python train.py --num_hidden_layers=10 --hidden_size=192 --n_experts=160 --experts_per_token=3 --d_expert=144 --d_shared_expert=0 --hidden_act="squared_relu" --moe_layers=[0, 1, 2, 3, 4, 5, 6, 7, 8, 9] --router_score="sigmoid" --normalize_top_k=true --routed_scale=1.73 --balance_loss=0.00209 --balance_bias=true --router_noise=0.3 --init_std_router=0.00845 --lr_router=0.00285 --num_attention_heads=2 --num_key_value_heads=2 --head_dim=64 --vocab_size=8192 --norm="layernorm" --norm_place="pre" --norm_eps=1e-06 --positions="rope" --rope_theta=10000.0 --rope_fraction=0.5 --qk_norm=false --attn_scale=0.125 --tie_word_embeddings=false --parallel_block=false --init="uniform" --init_std_qkv=0.0298 --init_std_o=0.00816 --init_std_up=0.0298 --init_std_down=0.00333 --optimizer="muon_variant" --learning_rate=0.00785 --lr_mult_down=0.7 --beta1=0.9 --lr_head=0.00971 --max_grad_norm=1.0 --warmup_steps=200 --schedule="wsd" --decay_fraction=0.427 --decay_shape="linear" --final_lr_fraction=0.05 --batch_tokens=131072 --max_seq_len=1024 --doc_mask=true --train_tokens=625000000 --max_steps=4769 --dataset="wikipedia_en"
Below are experts of layer 7 (counted from 0) of a mixture-of-experts language model. Rows are named router (the router's row for the expert), up (a neuron's input weights, with its number) and show model dimensions 0-95. Each number is 128 + 32 x the weight over its row's rms, rounded and kept within 0 to 255. Numbers have three digits each.
Before each expert's rows: a language model's description of what the expert responds to; "comes after" lists some tokens at least twice as common just before its tokens as in all text. This comes from a sample of Wikipedia text that the model never trained on. Tokens count by the router's weight.

# expert 60
What it handles: Wikipedia section headings
comes after: "==", "===", "See", "====", " See", "Pl"
router:231101135162120182113127203129176155170114151075164169143113155118196119153117105118174163006166122115104095176094136139164098146129074127148097168104129121088101133114153085160156091118094087113139152169128128108123147166113137122137076164149156169102118112128141152104194114128154146120
up8:132131202153068061178082170159164087147146083105196115195191152119150117108066084157129214186161127088128105123108113140156121102088136161176129159108088170058099123169114106208141142182140140089093107148105170132124174115139107129072104144132130102094184119161143097149124127132152158142
up9:111154213151155083071139137135156127114151106119168164141200133082089092092119170145090109108146142137118157159147195138153138094150121117131109136129183112148134133155085149152161063082083057189128081132133153106166108085095130102147164169128112164164137146186166099122153095093151143109
up10:128063106119122157160127141079114084096161096147111143107126156197211113132092120127104056142157163113107167132136134121165102152068110123135127142172192155117112147123107078167112191156101106120140133117132058147159099102140147106126117189110150102135129165113124172143172155163118093111
up11:125099109162203156071140162106175104172112124126108164162126076110138133141122057128124106136139086096164126052110106091111084139131127125167158136161166133119154106138146167065097127088183088132148135162117161126089182125151156132086120077117138125097108115160083198088148147065063136135
up12:089151094129144116061161141133151132163081106110081175123125096192094124161155110150148104152181171174112131074141173131165109148114123093118082124077135176043079154086182169128109180148151050121159154175130086078039110141116167073158088083141158188163107128146055154103074124115180121125
up13:138111111079063132074145091195119154107195096129143099147103103172142127115139066126085167156181143107162112102103079152127126106131142153135153109107119134054119130207138153098147175063133092126154146177136117108140175162093169068091137133190141116156081099093118121148106184131071109075
up14:162171162160140183122102102173139109121135121113167050161092148144105088119128160119146105115189146169074121132056128110132072139136138084161123139075152105133111149154105170169180143149163119063129118165174109148092137107166155124112082213137210106118135125051137128118058210148140147115
up15:120106140134158135100121108126135122167096120166115094127095167141097089116136149152101140145142103136156114175136169117150111121102107119046170109092121136131089068084134134135127171115111103112152143173140087102084089208181117156151058166129058153120143163140136186101122146085117132124
up16:128075144120168089092192185153166133059132115113122120102135082164130072099129110138127121113112171154114088105110166080087103170080156129164160144050116143133061125088118138106165136136125171156095156110152181099117095119073159098145118099140129148187165085093145112071150151170145117135
up17:161124131132090108123111131089092157114150131146130125136155145105164106121148091168132092117187132095155119122083077096161116140092092152124128162131100094119126080147133107140158115174135137148127126202095171129145141124098120132174049118162190109226137120098147102108112145106123038159
up18:111152116116125065093144170148089114143151147141167125106153179147182088174159140113163100108092115109100110137166218113157070114157112168178144169151146101052142165182074085071118115100166087142162094089118167093085187132107165133137111180133135153155153074127147111136111157112108161101
up19:116110081165140100130133114093195130134151086084078081076215137105194149121099155167116159162152137111130177136137082086149097153114130125150136146103212155144163128117127110132117157128086172022166158115110141121117079127123109167145075115137130110108104136116193039156207140148132071132
up20:126132129169143137104178126133075103121113170100119160122154090088088086137096142114119143168131102125137081133144144103134165177158108081170137095115196058052078126159078074122138176116156101102099090169176169172165106178151114068111087121152151079189147104104144119148157161149116163171
up21:181166106143143174120123104128157140147142203134101180103167157129132147169131122170077118060138139114091140158086089138139152150113130107210061159133130189138104141159192116131083107064141116081086147132093120140179164162132164127158156144178173140135158064152137114113118133143144122093
up22:087047198143157130129142182099102114158119138142129102133123112125168175085130157128151153186126090091175130101178186145108200098141137120146144110128154118141052122145129112141136125130144156105150148111084149152165129086151115100152128057088143113151143141129118134182130059053077114111
up23:188141174144084156134132147136166169149099161174166175146159167135138104204099178071138173107133180084134141133090160128097136128073074109130119107120051137151147142067088166173164114150115092140153128152137075127125107153064132103104145161161182110123098101110165123164133067132163048077
up24:183117180126103134066095194108188202115091150077133166116123118064131114135127116082210167075124096116101089157072150113133175104113081118119102092090060128123186107127142126112157093137105099091120147154089042121185131136103130192098133154149115110091122138179145093121173107154152159161
up25:167164118136110129101145140160077145082060129083106145187159138112157089146147168135116138082125134197133129181118070140099160179155172135132106156149106121113056161099126174113165090090117057140185141101193119113148114228163144138164121115126149152099112072123156147108165162167154117204
up26:084117157141111174110118171119103106152117139103105163182107136138114159146168132163121123101111138126147116160115139171152139127106112096102145174117155150170153111133120113127085193144205082167107109078166129138107139190150073105045081126158108142084153120131184169063112174070132193148
up27:095141187078165147099185140067102149157156124044178139116123093136174135128168126159115113179105174123132089123139144076130141094128084125141132145094150111131134146103118130131145129096126148102130150142126179081099141152160169142147129186132110131004113134076127161125137099130144104215
up28:114103189180182163112151129063085073075082131078134166173106135120112138099175097127119112153123105081145157116098132108137102105097146107153176152092146062123168141159139105145159157099125126123126172170114042126144161133052126102180103151092132113098072154132111129147140189139136075139
up29:155167172182145202102137091140141107110204124080164111101106117075061104119149147160074163135113093120143103146134108117177112110104170138157148166125135119061099172169136121136183095104102051159128129170093152117063134109137111136111149122070123187125131110106175170211146159121096106155
up30:139159125077163073140173116156095111131163136115163162111120091116103155164151128160159109090088161108136154144129192142169137067114079118187152115148141187081105087126176148068100130124156127166126077206133089177159131158150195091135151085059156125146104169138132125128176116074161175112
up31:192173167149124140110126128063156109179116120122126141074103143169138097122149057127109187041063139186095139125125125082217066147145118138165183135153087120109164143177153117141165132148140151138102175179171133105097114180177143097105089147122134130076121055128097097127108152123079149113
up32:173109210096145139149106056147079182148065213096115185122159135171152131213131123108100106184151134159128128179165074097086134124163080140165144128126077154057124159123075151126098163103142122138123118120164137076113112122134147123123164160084125151129114193135124149144094119138165130072
up33:096119164170116088081144127137112168152103156105126172119135122206131170085169129104157161106046115152110100103086098126168125100127130107189083131100135132074111105086103164109165123120115136098115167157069196176078138100178082074121094130086162129113132155100093099094161133128082119162
up34:179176180164194175119112110109112103193144105103194124167121178122153152080073105160095110039122099142125116113105131169122068178102154128114069197150161117069142066187143179144157135115134114178140090133152154148160165131117179150130085101122115141139139103108164070151103137108095080114
up35:154129099140182143115123148129177137111095124094142109198156148092150119126162142146073043071193069098107140131094154108120081189093113122195118129182148169109147168164110174127164133116120177133137098135169147106113146094146141156150160114111086121064138179109086053166185186116129148079
up36:161116143165083135128116133088107105094176157106182105134064106118149139033131161106079163136159111098158143138138113127121185072116144191121126126136087105152165118077143136135116151131163132193117136112109086062146140108128157172109120113101161114139137149094174145070136159127174150073
up37:136140120150123143125123155137114119130137112091171160144072118075159106137201116073168164153131115225109178116150130165136104116101124107150105194140090090105139084129148119098134151133144083106126139093162140135128139103172124113116145155153156118131111098096209157088182149126110126124
up38:111127170068133152208106179141155142108126106153144101080151135114136138121150128169142140091127159104081116098096126148194161140118136064161115192086068153128098127194100114169116107152080131227165119190155177124092072089148178154081098145129153142172104130137116117149071118143149118099
up39:124133134165131196137149094138168142168139129118106111187087135140072163095130136107149142114124163044173104093181117134120140090102064094096144080171175159096103154158083127166154150117151159156088127148096119100152116175158149079077100117135033161062089128177117135115129159135149143110
up40:119127135087146174142161127128127150139162189153116069156096107140161107168142147117120167106134154130198109138091122127166118133119123148130073087102130195130103095161147146126158166131125088171082119115142212139147135144059127151089134089152149194209055140168054128182130114161130142088
up41:155150103144216145099108128124184145147107164139143092119144157130158094091110118117154064161112227096116137169101198023149175103116130150127074118055137157113122080151104127053167147066122149135152171144112198128124139125141154162114160139171132128133160096126115115125100196125085147144
up42:170079181122132183140165113115133154175164176115152160146101131106159117178128149143154084203102087146124138159097145102136172118133127107147105139154113077137130165089137134072124147097171074127108157100128128087179144109155140154144109185190115161142095156151098114194121078132119076071
up43:114180102117107122101075124073100047094110142090205156161099137097107128083120152086163107141054168153085109119080122171159197141113175157144110179117125139120160137139091085115106136123166099117129113133121089137135142121119115106126149105106162149085185096100144175129097141169140163099
up44:147136114199150142113144092162138099107119146145157206180103135077097121162089063030155147125107142164089114136138134165142094133080121145160132187160110140115134173137086141133088140130166141173083118121124091118144156139175123084173086048116150173119124103063117119117174163159178129088
up45:104086103177094155127116129153144168148143110090172157186134137121186140116136149187140105113113066135096149117140123123109166103185185147119117120156120210152132134158107060084045144118113123160164111099078074163110136145137099112136065104092212146118120111092113058127122168164148086161
up46:155126114160082116113149119140125093158096126100133157099154110158138120121133082097086111143147105094157116215116122107158130141142131109150116206109120142074100108139064132113071108078157140104154172167164122103104150121099170119168102112086135176109157133183112146108141109161121132140
up47:133164160120049148080160154119135107160115123077130107093147152187116153177154081141125128158112136116192052119083115124180115075164153111073105086174119076043132134103150153162112174107175125132116099142167081145151104171143152142181138110143107136152118103109080101160159112102145123153
up48:103121155178082123083110166161071129096154101178162115157148140130155194097212119135117106115143163123208168154141146130143139195133075134068138140067133098159113130145139088134135166167141042079105113137153166113157118135180131106132090151109102158112078186121127135105092174168126148091
up49:223067127120138132189133104123136163062129111094192112134119132109106128137082124138134138129093090137177026136114112173135114137083151123138141099172126141175157151103145143169121147112108075097035103090128051102092117141130115162060150066157145107155099139132146110122117158157178100133
up50:134164069110121123114163162102157087097156168102064148119090155114137123104075201160079127140129115155092109136086133092113129069167190091056111090117119134128215079115152113161137114151142116091157149091084094125114134179126060143165136191077106163115165094141032113079153118135095141143
up51:172116120107170084142147125131128124136094162121173131172092106102112117128175110104100143109151129084145117087114148012148095089167126112141114149092140154161085113104073136123132128130108067166097153132129170148121202130110129130149086164139172125109131123133133167131170199144072182137
up52:135126194133178081131112150130151131067121119096202088137127176147180109120148159134141147061127116153132163113082104148182106187163109171168107113083081129145182141120157130133121068109122119099134129119097134110119148117146123166101174158101071124138114090095135089147180122084189106113
up53:131117149198131073112122111055118150135124156055157143104081138149169126109138060153178144097148147104152152123092134161176104150093145146148125176095121098087162120080177112186134084145046152139135081176155153106118153144088127103187159173128146149091105121102120105169231097116137128129
up54:164163135154144111197194084154138105111141149111178086118134106147113169084104078116175101069153103119160122118081088142109101159168140181154126133145128174098147148144122120055149138153079076088167095182143100151125121137128103119195121150132077101161096111113173084119161082112133110130
up55:180118138158092192121121176085044175119136142162191144188148074143096129091149176070106127188128155071135103138099144124119132125107107112072122164114144102127045111123149158140136178134157068117106142146176138141155154107063101149162122133149121201147143110128123142134121130129085162149
up56:140017122139148121149112115128105185161137131112118131137158147131165138097121104174126104160175136108108072097108120096117113164107083171169110154128127099176119118089151169116173138111131165059110148170165124108106158130113116134062106128075093150072129113167133164079095182088094107100
up57:183109111137113122062137084196117132104119137117135133116143081149156115145181101167192116081116094162086125139168145138172139148114070095180131115115082045175099090110126188141188132097119080133130124204089118136147102076129144123118176151088097071095121096123157118147158149085127069079
up58:165160129144128158175136108104105096176186195109100134114158150149102137087199134136103145077073082076116151149192137097183094193145101139100106141169150127149124134160157143161084165094132105124126094118118154195120123105142136114104144106143109136140116105129127169103204079067144148160
up59:156157119194089125121165103116177145099101125095120155181098073090173158153137151034109108141175117110127087099116137114138136113086139168165134108146150156111146150129192143116141158051100075162135116134137199090088109100150120117165190097120150080167062081130151158117159180099109173134
up60:135155160119138117094118058133138166132141150107056181160131105128190149113019142087151158100095125136122133191119143102105128219134141126152153169066096110100068132130134142100107110204110143150156138151148142140067090083086129098166135127164198120162140125141155173185155143169150142072
up61:139087116184077120127155122146133123126118179110142111126103131102181082127125159146090127123120162077147116141146137131113161095108183170144130157150142122157160147191106165080094092170105078226181157098108106070088145120158144129110133170125212136147142142131146114085153110096126080126
up62:157092105119112131102099084184117123108061140112157127121115102176124119120114097106095134089086116126177115103134096114166160183092146116162144044134121142112123141114114175122175078135108104145135137095150116144150182055162087142079118134084139155092217095156128139116167074117123191126
up63:088146095102135144113141118182156163116115158157134074139119139112149128191124116109173119031151095115117088102110162143106125149121063087164144172089137123133077100150142091115117074140178126110127117139119152147124146146187174118096177098205129193162133094117014155163146108129181148053
up64:082165152162128110094177142104197166160119110141098102177104132198160161097160139129130120097173132150087087075117101156115153112156094120153122143124174096119069129067119136166167084149144137166125118151152121177124166167130113009141104128110143101180159099141140108095181114062135136099
up65:180127113126079112117070156133112184088180119125127118083047120088110156182090101147127113155137151131129171107146210116145090102122176161157150134126161118116187093149114131107155143102098064118112179115113101160127131091160127132222161143099197202107110158075165139190132159138090153196
up66:078132103118118159114069097045194160112163139120147137147164165123156146081104138130149160119129115097167134108090090143142149165129150107139112169094139105137138113158103138080090088138108147086164149097116146115144148103064174148131075135093127037123133132180142160085159108211147126074
up67:144128143169169176112087098117129115140163142132138139141132106107180050140181181139163149108143161148096106116099135132130099146153136117168102114157130118140165180125114109114156148093153076157143195114081118160061089117165142131106100148057164092161168078091130151143129107095162081110
up68:170114166130131099168173166122112164117111164095170142113194083109154117060076141096126135075117146113069173092163146072121108123162131138147151161141155099131158113127140145151184142130111098111121161231116198118130200156093093175175130160149097173122155106164165136159120092119119142117
up69:142111144171087185121099176170170095124158167110137159096059196181190110092119136062088123076131089099137157111128134141200122131146115136171126125111099140122093111162106128106147113092110024130113148125106139142142105128131164055133175139181149106163182123133118167091123101180150127145
up70:156145112150045099159108152137229165157119197097108172127142108095173133146138201119059063111194124087156106147127123134131139111057110127108080155131121084102058127150132131084079107093154143157084166132130092104170101162148175131139192125152153126088116134144128180092132141130078153156
up71:092116180066114145124110124107169121156115102011126102162107161156112070164142128148172171147110123084115117109107111101122125111111073109125133127106105142137099060130137116131122152183101118113157098117132147134116152090130139143168148101124104140132156116128160105182127150107150165104
up72:110134118134084107111125083185167134178091157096142172145190109137143151148148145150112131145139081164141121123159108126107126143164126122141170129127115159134119143124139156150073126105081160096169127113179104090079181138096110126131109119102118122099169125139190141073101097165158100199
up73:160178160149128143106069097092128075109152152132068113138086110099113169088088113168122165120155125145141127109094093208162050136160163123076141149081121199110111078105133121196126151096084147115153117094072105108185086168083145168110119119100160136118092110071099137156172105096076145100
up74:119141128172111132149141105117156124157128174140082125144155148199081091095142169107167109164146112132159116093176202127210026137105091126103161194090151176046138143175120107101146092127099118119130154155139116124156136127143138140162126135152145115143106157114116068145132088120142141148
up75:137034122186170088132166177116128125116151122099161128130105144161161144113162136104116186108123090178180159145078127152117148123110144128160127150116159077118114110137149201135118147085114121074178102097113157129153138128102141102042137109083152118124167093108151184145133134173137091131
up76:097116072170097159145149124130147196107086163128170133123142105186193121146112155106135125117126080088166116137124113088153145124093138096107083108086133177084051085147114131155118103099144122120101136140127123178160130115131135134182135152152164151119145164117120127112129087091157148120
up77:116123101222135096129144107141113136133105123100158132134140164178139139118195183143045113116134110131145116152103116115145126144121080082094183130094125082116110094111088162119107131134116158110178162162158186095135178199137178085116175123120148180101138107142132100128031114091157174129
up78:132160176161059123110127056148094096152149096098186151149102130104141112184129091090077137123132102166102108109158158090160133161111185091065094091118144147138155135162158166118154151114161151152082203149123077140170098111156123097170158166153139155107152147150104117119124121137113147124
up79:216133170039103135157176156117097119174133136141097161143117147145156119171142189123094136133137120095097091113165142124094126107166131096120176138122170119128113163092121113127112121063120100085106132152189137108086141148136084113139121085150129159130090112142118137117122141121103073144
up80:144079106094102142117064104120074164160102157109173177122120152133158148138127085139154084097090099081149115141148141185106184167154098112119089133099081113116154118100090133168143123147112143111186158161171163140073145108123176104101148066085139131118134137156128203080120175089143164108
up81:112213168141128150120146107103142096133116152107122102131095174082098154116154112158102168087168170167137115214137108108127083144064166083202183140149071105111115088093137096135132107114144040142184100192129086126118074153143160190141142143121128117169131108167128180118119183100147091097
up82:138129164162163144071131158140147152116195114101120090153122094126129143112113136162085151131154159189070124134118196123130186193150092137131113180139082069160140144138085188172187068140131100152150159207178150143122136112090115158144095139142109135109130113123146076122179185134129096115
up83:142140108090135152129134131114106080142117086119129165111107164116108177153134123098076096169130137068094201146116132109215124108116066075146093147136064133174139159105115110138107083147207081123194154111085179070152100162132098161118056141137109106141150068165144122097115117152149140154
up84:134125081113093142139134129168157098135118158068076199135139138126164112130045103105176087126164101166110161194136119184124134203152120105135145149101134148099121085163122116139097161118134151103138085149110164128140124112158141139105083109121179140102117088136161112116218173137162061092
up85:157114092128150117159108132134076151135077120094134111138179123101142102137108102115176143109097121191100152137126194090062091138105128148100059105165122174102089181173130092159094121118136147148153160141100140167090157101122201085152090155137159085107174146120122198113120188182109133119
up86:153107127156178158129087116135209161132158124094100159150154100128124074095151160140118122059126147106102116131168104126151115119148102128149120180161142164148077102157092128114226148151133137085133119116107105028107207130102188112176115148083158040125144116140157142101125141116092084153
up87:169146089202126100106110136118153158125131153082122130140083152120101118131171150139147158135149130085107138171119118103148189179144106099164103100134183145135072149121199106080113146147090133171145127205155122129083076116119115155117196169123129099106103026065138082134096137079098176141
up88:163113159106124175113125135111124166130112137079126171135167123195169159128167126158155163133115096137146115160109090168142176124137100075099106159097166177051186156196137063107144128071142152129118111159153163112207128107143147130161088095115139118142111116132142114120139122135135127108
up89:042136176139132154137129105132065134070072146108126122150111106150158224132132145130163168077168116091190120097190124119141146082172112096095078152126096133119103087140127151081158133142124149108149119166140147146134151110137136176120133170189127134153141154186118123142234146181139110143
up90:181105228130116140205126096106083113182149115170085115170110112174139072116138179123136100113147143124168131198127185098111111108161099096134138141141132131134114131102091156126141113135213111082142121173147129138198188088143107129161078159145167153065135145147096152150162086155128071126
up91:177186090134123093154134151162192106157144150098113137181056100150117118048160159141112149132126137104137134158163087151140155143155174143156151125075118131095159083134118098117110140152149098106082100146175173077149083117113126052099129107124196211139145109146063122140176160111142132117
up92:119031090154102130142120120160105202117121149125108109097135114147188114129113159113095158070165168119118133156152132147114134178042154158077086136116112126144122123126119152144080126093147134097081088211109139109125184103182137158132156131167125145119106123142067139083082193145162098083
up93:102097125123151078138175091170169145118123151051154129180089078143151147132174130193138141136108139150106105157185164119214092173099111128079127153126111119105050097109179122186104155106159136186169125163177182110131093154159116197148160143098183162086112133120139122151097170105156126181
up94:168098117121141133172119140154053164143122137143117092137134148060128142151164135130117134117187125107113171106147077144111075123159171151132104141141130110115128125186134142142101115146184125159077129155082147132176204096132136174155096144138148174093103071087122120053074096046148109189
up95:108102116228105075093120105110114128139140189123140130096134140187206056116186120195079123111087161100093103168114139123088164132140139137092123146093129073135167181111067089088120162189126118085135130164090123085161188113150108132114063139145093160130115084108135058132093123124097126076
up96:124098069113125160077124186125131108093057148074155141073147093210159153120107131131128115118124131164145105099179114068133132118125128100131127202120110109103085142116102137142147110138118122075194057094173118101073163188146129139154100140158101142143185143149097177094141078079149150168
up97:215065111154114164087112176117142125093176122099140121175135127106125112158095146112073148135127103035153121141192097178152100170069144135123120153103158110035120138176119104163105133177117113091068107121093135157104117107098103100118144181147160137081062134152127172113196166125144164117
up98:110128146163136100124028145117128120156078166155138059139123162105121198131129119119173101111138179127147153150078055107121147100171192107082149193087182202134118144094095077098122124077057082146117107148061139119115127080145114063107096138134071140113112142134146119132120211115133106167
up99:072072101155150133120118079104097085114121069152159133118076103113189145150138176095080112070106130172100181054075116114148130129129085115146133161148159146103157075114173107129123087173166114192184122142163154073144142190158218138133191117154129123087114080073095068166086189129121132162
up100:118139100191197125107085146150117103148183078100158160160048105139134068123092133096100160180045138090146137100091099134146112123170103159145146170148149126113090110114128118132147076154062182110182127152202105099117189163156117092193104107101145145131148163102107170130181150067107151136
up101:210099121141167148134122170122138083171070113133100175127142137065156136160077120139232132116152128111095159112124168125138140143112089145123137144126103036067116125118214170113175163157144120144134121155114099119126159116122122078093104177134162195090045128171089187140144131114172156106
up102:149139124178088101171126135075092115105098178132139147175086117125132107131098117101138141090109108102131199130161182130192138087103128123183126101153107157128076076204116106098097133119147141155083127114086116129175206095123138118153161151173177122149081127124170164147082162084105156173
up103:146112139151136096117173143156144143114092135122123187164147095160128140167163153095170179024149166085073150102100127135113105120127111102122162095079072145074124119181129137118102137163135126088129132123098180184091205149094117129133074213149108150161165137110070127126153105075125127118
up104:124150097156075135133101140085117118117129117140118136152143178133142088171100107103205128108127074084159087129072148151102121132104098060136158178124140113098111112181093103104185163076115150043052111141120142139142161122098134124175118095146161135143102112120093151126196148129139155180
up105:136082124145151172130144111145122141171162137057179144121136105113146125144153095124132111118089165055149124125152134117058136165172169146090112136119122167060070151101124127121163128156128105139154149158119154095118121109142078077079097133057073129107155073166114089123160094128132147123
up106:150061174130135175162134127118078100121154163114125133153145053101144114124140136185175075103071116142100174091161161124146099087144143108140170142148131102088107119133195148095061110100124186106117188080084141134098076164138085109121093194127171128143108110117136167167144124114152154092
up107:106066102110111123189202120135117118196166150120165149157161209148130112104203127179101104115091178129114120151126119141110160132158091117113140133132114090065034180168085117109138170125135124146185172105135122157123165106162124204109092140176159102114136155164156103151121099128134167186
up108:187120145158100139060182157099098141125115113131175190106146128145142137065116105127125144155093145113127128093062099098098132166157122088073125228120113130120135169121080095091163215084120131136140125155142198122112128116140143129155107135159112132123208064162126141108138146074184182154
up109:152155141094097144095219102065185069127185141121148060121100147134145052155149111146117130124184123143112106146123151094107102129194136139205110155157123089114106137109140119103077144126139116065127154113153133157109179126047134084134159127111134162098104113130132132117162123149148135107
up110:126141108192180132127123125168140133242100154096198122186130109151114085079215131131091113118119140139135082139076190117104106094198088152147110177147101095107139154133133161146163155130103128074159127139166152117071128186176124100133113121142130124159160091150120139114153134139179016131
up111:178128165117178164144157100178168051078120157145123088136187065111165111164172137113113112086113110120158108130117064133093118181110071110103107148102125155131094186172151111139173075142163092079120162166103170142169127125101130116140155191168073132087135128092099128098125107130138073110
up112:104146082155115141162190164162148136148132217156156098178074081123106110071148182125038168087129129140068136131150178138122175141075120176129161109113141068175168151097141136179144164084156049087082153157131149104122156110075126148093076108106109123163111114123174131111167132117104102169
up113:141079143182127109139201133144129077172117111097106113149055184164138157100137093099152139130153122176164077132099156092175153161112100146108109074150140095082105103113159146109133111103110125113101086132146142149145094107173164189109124112145101106084104143177125139065149136111026070138
up114:123134106177104129120139193173162106135095097071120107078102128124135171166131177168157086141098081178136183156063148083111150122149137119123182115080139157068123111159084085114145118132095150081120145138106157126150089161067118128144133160147094107171112113136173049107140104131135139158
up115:180181156140081090122113113145140118101135110126143106136133133153165140141099132113098129132157169120149113159101088120110131210116173109129114176137099109085117101111134142176166131122166140092142141180176145092116159170006161143143164184125169137170156148084153150114104082140106209051
up116:168104061135154087144189130116145134148168125075188159142124161153128090180126198163139133036115150144126135119058076094143127113098091111092079110122188173140180202059097135169132111116136109116116174129098071125122095190212120141166142154121120080111130091144166147136081172177188143161
up117:165149174095098152117156168102124082159143154085134174140162149152108104160135123160169112124072120156100048135099191097137110071126173162159140146094146101099059158137092074106170100128087130109083150114134119140122145146093118166203106144159135188145101143181102091171143112097134121059
up118:147187155115124167099133092095149132214138147106075140108169124091157103128096140098182176086081165158110142164163119144129148098153135140171143140156164098101140157105118150113145110169129130071162091148102120114140150153179095146169094131070133159145143029154167126123060193128094064104
up119:150107151204122126091123139134106132111162103104173119103057121093122127130086122108110122098105187064154122060191099130188100156105132220137114138156135179104138143137125089139090136172160100103106090200154143117140108185118168085141139144136168104110119113124161130099144135078132151110
up120:189089109172111148119112141118167115137126176119086145064151099090110127123122124147046173044175126161145095132096128072105082087117063129138083157070124107113158108119135136140190121083146101171139086128136158123119129168135155150140070181140170141122121167115116204060175142142059153147
up121:138099138097165148116132147143147118100088172119155098168156108177205147123132080126096095155110072168155128184153113118123143157141084191091138142140151146127096097152172100082139092172080076114170179184141205107099124142167192135130126195094141149106116197057069142133159119071111123135
up122:117088107081097133135088117206143073078169157131111137098063154138134156086162108100077122090109150110130130156064113112107069113110101151145107179117176148104168125126095161144127124079117112084129076127120073084155117166160123089110128154131120149158156194127160162049105153099134201090
up123:090144131107105149168168121063117110148114122104182131167171131166127140099143153097152194099106091107103176141104173178117137111115088128140160150099085131130165067209148118116121110147155109110145226165187130114135174102074119146079190144129132110148100104123071089133140151086128116191
up124:128174182090144189121182104111173099152133137164103116168147100093086096128110112095107149074158205205177162152160146147145098142094137128028118094160177196115116153159108101144133154123163085154110158085162153082129111139149152153153114116121098117152117116126161133116176127150131109142
up125:164170146058090165134180111133190163121130182059134169092154117143123124078101108105133051129169177193166144088150137113077157160155119111112164102144132083113167151107125139094126116119149135089155042157176101118103132129166107154119128101112133202121157120129142057119192155131136101095
up126:081105154140166098063083143093131150146113156133164157128114101169087117126154073101164119153155137158102066135182168075156150111179120159121108145183124122141180164172139103146096168169121082110072139148032087126167186145073124166145141170091133138126110096176168105162197155147123120088
up127:127137121147162144052187151083133104146066128116131126154110131159192104105113125118164090133075114140112122134109169169141118103126141051103130173151163111101055166074188166117149134148163144130125158147114116156123123135144227071133111127132149170135117062148156163180151142094125118161
up128:177130124177120138156146160112207149135110092161140160094157146191172171137223083078130182131073099107134102119149158156082124127131161090123160084122142197160183059131128164127116118084143149162153141160176142109132113126125164118110099134164148127095176051102109130117135159131099148109
up129:165131116134166102123126105154125152150090092099171105129137155157169112140113167125124120105119134072105140151122095175116130141087148154099150115175139184045102122183074064145196160128109114110133088131139146063114137163088137117180088175093103084167094158103119185148148192179138129157
up130:126203148133107102115141146160093151153151108120142225106108201059084096149111127094113094114111116074103075150099136102152155123107128145154138164161115091171066141083149143130145207087142108151172145183162164131186133125147121070120130145153167182151078131135186116112169120090086125076
up131:163106078127162095093127118116138134137122110148048150113161096099162148119071150139200182079171170165163121129118099152118129110114068172104134114065073133068059105172163143119161154114105124077123113115092117144145104113168139081105141193136165131105113068117116099121154114152147185100
up132:127080089105139112130097100101168163136160077080104175117145098067127130132179132183137149078102123099107141121178092087137139145154117148147141175140101084098135137166150091096132216103129144113163174108143155177139098119211132167144123149133156086113068136097117148160127068129092126122
up133:110104134161095084094161165093114143129112127115182103156088165114179124061196162102162135119070069134167109170148137173214093099177146163120146181104113125093174129136119123149098122145160077127174126131133116077118153137124052141157169129117159169114114090157196211099159100178058161119
up134:051153145193121169156114164100122165140125097108144135122080164147144208095130132103086122104152135109148151111086165155115168150168050097140162129096129136167151116072153112122111129126115150142174098166145155164165098136120149104124143193116137099115102108100179160136146046101144071075
up135:139174178078135097154095156099156128162105177065171155149117088151141046098133139090150121143131072143135124162140107178170098171073085159163133147057138123169128142075129111086191124118144086121130150143163136121100098143130165117142093148119142156169118118120151127081136189116149060136
up136:151161170117118136117116139129159092111108145135125175131143084099146132133168129135107079135126152143073085154109154185132093165121103090104120160081115088150179108094097177119151144161139082144124100149110130110113099124132147101114122068142188171145135036200137187149147101140187070124
up137:165127103096141122141149132094079133190148112099096189162130120204148167042111101128106124122186111148126117084145140094117143145088112138181188104187103125113091127118097159116150125117103128086123095206207075132086170129120200164109112128135119161150143163114124138128144149161102204086
up138:155165110129134117124150121164127152117119167079139204112140167145117151087150088125104110128146099097065159139138130094170181122087122070149103119139145132057075088133120124126122141170100081154120083150160124129176123169169116125172092151100145182165080164179139136158105111121113153133
up139:153180100144144155146147132124126146147139150174164052074139132132141104077097117107078133133137092114155106200077147139167136122097130164129085119127083093066050131102177128150142173128088045144141183110139175104116186123121149134153113164135156176130115130097175152121172098119083106116
up140:184134146128171154137174138107091096103166176190135111103130112077110074096084121063145125084148192113149152116154077174147130194119135132145182184087082173171112168145127145152181139109108127119102061149149089120157129111074141092116091135127106122173127181128135096108110138129196163112
up141:120133099204121161114151132104134136128122123149111124181107191088152118146099118098098129159153109164116102044125137130089151124059116160185171174137061103092134127137107071188146110090139108127096190109168131103117180142135073130174134128101077098090127176162119136113146124124107082089
up142:114091158142076135150100116135160077117162117127167178080129160204160141123161099085184134099125151132168115099135101150119156075132053108128108124142153126156112131177128093059136153114094096138118116064094119162144112091097151101145140038179121197134106105080138158034153170171118088164
up143:129129128140126112125162146141089107097082178120105120172146174139171173138103131086117170034133148116134166154097188127159118193115146141155133164126109094134107127123121144120122111103112104094192127116137186078137098185148102187136101093082171128094142047154169142081129127148171045087